From a checkpoint of a small mixture-of-experts model trained on Wikipedia.
Experts: a softmax router, 64 empty slots to pick.
Training: 658M tokens, 5023 steps.
Below are experts of layer 3 (counted from 0) of a mixture-of-experts language model. Rows are named router (the router's row for the expert) and show model dimensions 0-63. Each number is 128 + 32 x the weight over its row's rms, rounded and kept within 0 to 255. Numbers have three digits each.
After each expert's rows: "comes before" lists some tokens at least twice as common just after its tokens as in all text. This comes from a sample of Wikipedia text that the model never trained on. Tokens count by the router's weight.

# expert 83
router:134153088099079091117141180080166120119165142102156143134162147111096189112101137205193131145123151127132108164132163103095138116146058104091154159086172173120069113139116068128105104066140126
comes before: " the", " of", ",", "achus", " to", "heast"

# expert 40
router:192126105149087097105104122112167119135147126138123120146156146109121115102085131154125145139161073157112185140077156106145125137094111123123074099141156147137126068114073090094100159099178171
comes before: "0", "5", "3", "6", "4", "})"

# expert 125
router:196127103154089099102101117117168125137142118137125120149157146111118116104088134159126148141160071158114183143080155104144131135095113119126076099140158146132127068111072092093101157106182167
comes before: " ", "-", " the", "|", " contract", " Goals"

# expert 25
router:192128103150083097105106120113171129137144125138130124144159147111124116103085132160126144138164072158109187138077158108146121135094109124125069102146156150138128070114077087092101159111178166
comes before: "–", "0", "4", "}", "8", "9"

# expert 93
router:112152130101078101129149138089166094119167151131097143154100097127108112066127136141180068125115114079096148106086129135131133094140112129070127125151149142090174050104144156147118123089101129
comes before: ",", ".", " of", " and", " in", " to"

# expert 96
router:181140120115055086053129097124157180113184115143134146189152121154095119102116137146085103113178138126116140092107108128167120129131096095090159061121141161135126112099138065070105146111112075
comes before: "ed", "ing", " of", "s", ",", "."

# expert 87
router:162191119107086118099141132147142169123163175151088163162091096111116120081125092097181150086151151118117138103115151125179135102165145119109142129092089180117113066175155101129133128112129115
comes before: " a", " the", " been", " not", " an", " also"

# expert 84
router:169137096137139090125156124097168131127159109109104111154110109113134044098100128099173100135195107131137160132088170133113088153158109157105118140159112142143163062188108090114071137080123164
comes before: "0", "5", "3", "4", "6", "2"

# expert 73
router:167127120119052104076167063104085150130195123148129166152116141138086104101137138163107098146120123128121131186100198091172149103147122088148160105111074126123089135111092074090083078107108083
comes before: " of", ",", ".", " in", " and", "s"

# expert 69
router:113160155152113067130162109150138105093147172162134085175127169063155126116084181102166090129160101158118098158058177173093145097152088123105099107093164162144096077142100109131110142072141108
comes before: " the", " ", " a", " his", " January", " addition"

# expert 79
router:152188068117083100154123089112155108135141096096087115147111188091076082130044154163117152115129143105074162120051157134126107090153162100105148131103160131141158089139100130124090133046122131
comes before: " |", "–", ",", ".", ";", "0"

# expert 108
router:194128103151083099101103117114167123136152125141133122149158145112121115099084131153125143136162075161112182141076157110146124139096111122126072100142155148137124069113073089096098155104180167
comes before: "0", "1", "2", "9", "3", "8"

# expert 112
router:191127105150087101104100119118168127133145124141130124150157149106121118108083131152126150141159078153113188139083154105144126134094108110121072100140160151135130070109072089095104156090176170
comes before: "|", "1", "2", " |", "0", "3"

# expert 113
router:161142112112084074111106133143125117136140166126135124126151159094096131075071165133123089141158137113133117107095141108134129109138127095160103092118128193149163065170084077135042079086152155
comes before: "1", "2", "3", " |", "4", "0"

# expert 102
router:191129103152087096104104119111168122136132123140123123151156147108119118109085134156127144139160072157111185137082157111145128137097112119119076100140160145137122068111076090095101156102179170
comes before: " |", "0", "1", "2", ";", "6"

# expert 28
router:191129103151086098104105115112165127136150124139124122157157147106119115111087133154123148135156078155108182143076158111143127136096113119119077101143155148133126066113073088094096157106183169
comes before: "%", "0", "9", "8", " been", "–"

# expert 55
router:119159097150152093132113068080157084091166119062115132127119151083086066117076175170088105082128170109100169115104128108158132112131152165144131143089107144131108063140087084138056147069123126
comes before: " |", ".", "0", "5", "–", ","

# expert 34
router:120161085114087022135147081099162109099159133137148106196155116082139110053125157139151145138193123097112148109081171104126123142139130130099099149139108179118109122167093086118122111109115161
comes before: "-", "|", "\n", "==", "The", "==="

# expert 127
router:191127103154081095104100123119162126139136126139126118154160148112115120109082135157122142142159077153111190138083153109145130139095109122121078099145156140138126071111069088098100162109178169
comes before: "9", "0", "1", "2", "8", "7"

# expert 56
router:194126106152087098104099118117168126132144124139125122149160146114118120102088128154127147140158074155111186140080156110146129136096110119124066102145159144138132070109075090094101159101180170
comes before: "1", "2", "9", "8", "3", "7"

# expert 120
router:137151069106103090076195113139127112121169141108096136201185142159119106085141129144078136118150128147080138152067148125190108103132129152141134084112147109133123110147120109042121110089098158
comes before: ",", ":", "\n", " |", " (", "."

# expert 95
router:124122146168125075101158065113109094096167135153098150179132126138126048078139085158150124138140153102115128108097143127101092102161140114104102100096130169137159037136125136082115075108113144
comes before: " was", " the", " is", " he", " had", " were"

# expert 76
router:128177143058065111083127169104144175165136111074116153145116133087113096103104114107143132120132125151112116101133153170102147132130143127150141105172157134154135077126105089150147123105109105
comes before: " by", " to", " in", " with", " the", " from"

# expert 72
router:179173145118125093082081133095139114151165119133134102156160173161069068128098171153164110138134114107152104109087091121113098165138109172122189148133091117146072109169091080101095117100140132
comes before: " ", "\n", " x", " A", " W", " —;"

# expert 2
router:190131107147082101101105112116165127136135121140123120148160145110118118116084125157125144136161075159112180137075156109145123141094110127123075098145158147141128067112068088093105156104171169
comes before: "-", "|", " be", "=", "==", " not"

# expert 65
router:124189083118124085094148044123142119099189075132121127156134108151146039109034172151093071122145100077121107139074122116084135113120071132134132131162107108123162070077094054104103151119110133
comes before: ")", " |", "E", "N", "C", "S"

# expert 18
router:169168119119057109093176133144181151106163135115181115151116110113065135106122099106158138154149131135093148115144143142164147083130149167164154066116105179127140021127096112149108108078119082
comes before: " to", " the", " by", " in", " that", " a"

# expert 33
router:135140089081082091122139141142185112139176148161114108156123191169070043076135129097172160156099139068100123164095113123161110073113137131134176120135131138101074054089081176144067115093133110
comes before: ",", " (", " of", " and", "e", "x"

# expert 107
router:175134082097114122108114143088087165159154138127137108199102135146079028089081149107114098073128093117106142093095131122110111086197074101103155124130165150148150120168040144110106096127190112
comes before: " |", " ", " —;", "1", "3", "--"

# expert 27
router:130154064146046058109163156100134120118190153167146094161089158118126086138099094136156101104174142147051090120114116163080143156194116153175139138141106170094157129193124110128073164108103162
comes before: "The", "S", "M", "B", "2", "1"

# expert 109
router:099157090141054028119176157119098114173167126165135171206111178137077047095076123136125114123165161167115153121090113098115114077094106071130145115171093144165120129135123125098084135111121126
comes before: "s", " (", "t", "\"", "m", " or"

# expert 90
router:102133144156099117147165170103145100142155163088117126134116148125073112127070170099136089119126181108085137093101201155116181150113098143156081104165098182129150077129098127135151088135126163
comes before: " the", " to", " in", "ham", " on", " a"

# expert 1
router:109159168078094083087191067115114096121129111158119148160146162177101123098047171187097114138169115122155154093079150129119165113141161135111141075150121179158105098176143099113014109095145115
comes before: "\n", " |", " and", " is", " (", " was"

# expert 0
router:124102118068103123123143125123168126173170125110078183161116147160120091065113139111148092076143131147111093189065108143172133094144092143150100113088118149091157052156127150139122189077089143
comes before: ",", "a", "i", " (", "ia", "y"

# expert 39
router:147107133088072131089108115104102087125146168138128161131136153089154056124049136109106108175154111121050165135129124126119091145149133163098119095093110163081129114166110074139112099127091170
comes before: " ", " Total", " Party", " \"", " Preceded", " Win"

# expert 11
router:137157122105050081078179110138138127124160161071130163155141127164076092111115097136170163146163099145108161170084128160175118127147142095172129164169100136108166055158103122081098121079142107
comes before: " of", ",", " and", ".", " in", " to"

# expert 12
router:131166074090096104113149123116104143102158118083089105186134136117140128075046165118088118132145160141106085151116160182145142121079163131137147115123082108123132061154126092134148077075142128
comes before: ",", ".", " of", " and", " in", " were"

# expert 45
router:191130103154085094105102117117165126134143126140124121151158144108119116107085131156124149139160075157115186139076153110145124138096110121124076101145158147137128068109074086095099160102178167
comes before: "0", "′", "6", " been", "5", "9"

# expert 86
router:194127106150085100109102120119167128138136123142126120148162145113114116107087129153127147138157068158113186139080150101142128135092112120124072100143156147136129072109076088094104161109183165
comes before: "1", "2", "-", "\n", "|", " century"

# expert 101
router:133198081108086097110129136083104096134134121105103130143155157122092099103073159148114144096138134106100152149056194180145148099117136156120084141154126119137139099124077143099064116036134145
comes before: " |", ".", "5", "–", "8", "7"

# expert 67
router:117159083176090099096135123112132146131145148104097094150160148086117040101056139139127106097128117096108165149090110111176106140144119126082156074155106169122104065179147121081119166047154117
comes before: "0", "1", " |", "2", ".", "–"

# expert 6
router:109146147196031125123131085152168131147159075126130151140106122107123148104124184130134162197128131136098069063134114152170097069117106117111159138146152206139167105083104138120131195075101131
comes before: "er", "ed", "ing", "s", "a", "ers"

# expert 116
router:127231046141125088153146044133144170085156143110109133116110133144109107096103144086102166147150110085156132139114147176139106171129113086138118183108125174079133068106125145092047115097118156
comes before: ",", " of", " Department", " (", " and", "z"

# expert 126
router:143162077107030106064192118132131134121192143124171107158167114159070101115148102193166106096153131153141118153121160160153125110141124096126159116095065128070115137171127062137100094080113100
comes before: " |", " of", "\n", ":", "==", ","

# expert 58
router:126160160164118095114098122145146090129144135162157128180113174137094144100110155126158129159135116145125102127146115130164157199121094173127097070127115152101105063160146123118061120102092082
comes before: "ions", "ion", "ed", "ing", "ure", " the"

# expert 16
router:095183144121055091066127106140124100147155132097157145178102167094135111128119104089157171090180115162066093136098164115124129138138121171107075129100162171135088071158094100106100109073108131
comes before: " the", " be", " a", " have", " his", " its"

# expert 47
router:191125106149085100104099120119171125134157124148125123150153147113119118103083133158130151139161075152108184138082157109145132134097109116124074097146154146133128075110072090095102161105179172
comes before: "0", "6", "8", "3", "9", "7"

# expert 30
router:182170104164100084100163115156130130153172180132138093182087168079150079106076149116169157092174168173092105100123199081127151120085160154138101135092129165157111082092111105101111077076127099
comes before: " the", " a", " his", " an", " their", " its"

# expert 46
router:152177152154119117129116071085127146157181130164139123186143145126135083031055131105142093133147119148134148145077121109173108154170130138107170108120112162175135140159145127120089099091140168
comes before: " ", " and", " but", " which", " the", " he"

# expert 54
router:150193085161123074108121121106163127112166099091090113141106126129083110107095113131127078097118115128085171138055151126118106136176156164140145126119111151123144075182076100130032167091108146
comes before: "0", " |", "5", "–", "6", "4"

# expert 14
router:159114098132100124070144133114150115150132134109119116168116140112120109080083137124088136147188133096108150101102215177184141134090080129089104135163143097148177077150072145040109148083122142
comes before: "9", "8", "7", "6", "5", "4"

# expert 23
router:122097121076147114149146126112124153135154183082084188117135164151093124089094151137147120123149136116070114102056139079178085113092128124140159149087165139127107136110142128087059147093084169
comes before: "i", ",", "an", "a", " (", "u"

# expert 60
router:142177124123138099096148107105121111137138140147084151240134166122128108080111147149122119139147159150139130103139145127154123145163150117141157117154092172097093123133097079135078093127154154
comes before: "\n", " The", " In", " He", " It", " This"

# expert 103
router:190127102153084102104103119115162126138145122139125123149156148109121119106085132155124145139163072158110188141079153103144130136091109119125074098141157143139128071111073088093103159115178173
comes before: "9", "0", " |", "s", "1", "5"

# expert 36
router:165125109129100122125148069090161129152151142139117117214090133130079057123075114155160138119152137094078148133084163143138086173131115147128096139153119141137136102133116098113109127093165135
comes before: "9", "8", "0", "7", "6", "5"

# expert 26
router:160113126151025115151133133128120108153169115074123111156110149111108090132089157168080140110131137159132121155081150140090100158135163071120188093105153150099153112160087086153103079098075108
comes before: " |", "|", ":", ")", " for", ";"

# expert 50
router:196129105150084097101101118114170124136132124138126120147158146112118118105085130158128148139165071157110182136078158106144125137088110121124075101141158145135125073111073087095099154103178171
comes before: "===", "==", "On", "In", "8", "7"

# expert 19
router:112121107101056071090142107095096136075171107092093066141082113120139114106086114134133119154110120135119142132115200178111112150155118151117133163138100202122128128114123102132067066105120130
comes before: " ", " in", " of", ",", ".", "=="

# expert 48
router:193129105150083097101101116118167131131140124137133122149156149107117116112086130155125141135159076156111185136076157111143127132095112119121072102142154147136130071112073090093103153098179169
comes before: " |", "1", "2", "3", "0", "5"

# expert 4
router:173180085189097119110072091050178106101147130151116126149119119185083106110094143135144137110180119169125111140096134163155157136164161125108081111123123163151133098104075119095111154112109159
comes before: "N", "W", "1", "5", "3", "2"

# expert 57
router:195127106153084093104100115107165130137127122137124121144159146113118119099094133157124143133160071157109183137085154105143131136097112120122074101142159146136134066111071086095106156106179169
comes before: "|", "-", " |", "ron", " Succeeded", "%"

# expert 99
router:143134083158107099109108120080154124119163156140152101147097159106146059104063107154171086089116103086141069141128106103154142081159150121151117118128158185124167135155099104064087110108127147
comes before: "1", "2", "0", "3", "4", "5"

# expert 61
router:195130105148083101105105120118167126133133120140126121149156147110122121100084130157123140138163075157111186141083159104144128133093113120125070099140161147130125072110076091095097154094177169
comes before: " |", "1", "2", "3", "5", "6"

# expert 114
router:124136079119078128119115093106164132098169156108145156132142147150071131069082181099136123145126170098123136145067134065081129082117187122084134119148130090123098104114092118093141148102083161
comes before: ",", " |", " (", "'", "er", "s"

# expert 63
router:115119121098071085107149143137094134110168114080070150192136129122130149075096093132079160106169171079103144126074177101138152119153137104122150076088099128136118051117092080091136107098130085
comes before: ",", ".", " and", " in", " of", " to"

# expert 35
router:193125101152087098107102118118165124133151127143126127153160144112122122117087132152128145137167072159113187142079154107146125137095111123123071101142159147139122070108074086097099156108175169
comes before: " the", "9", " be", "led", "8", " a"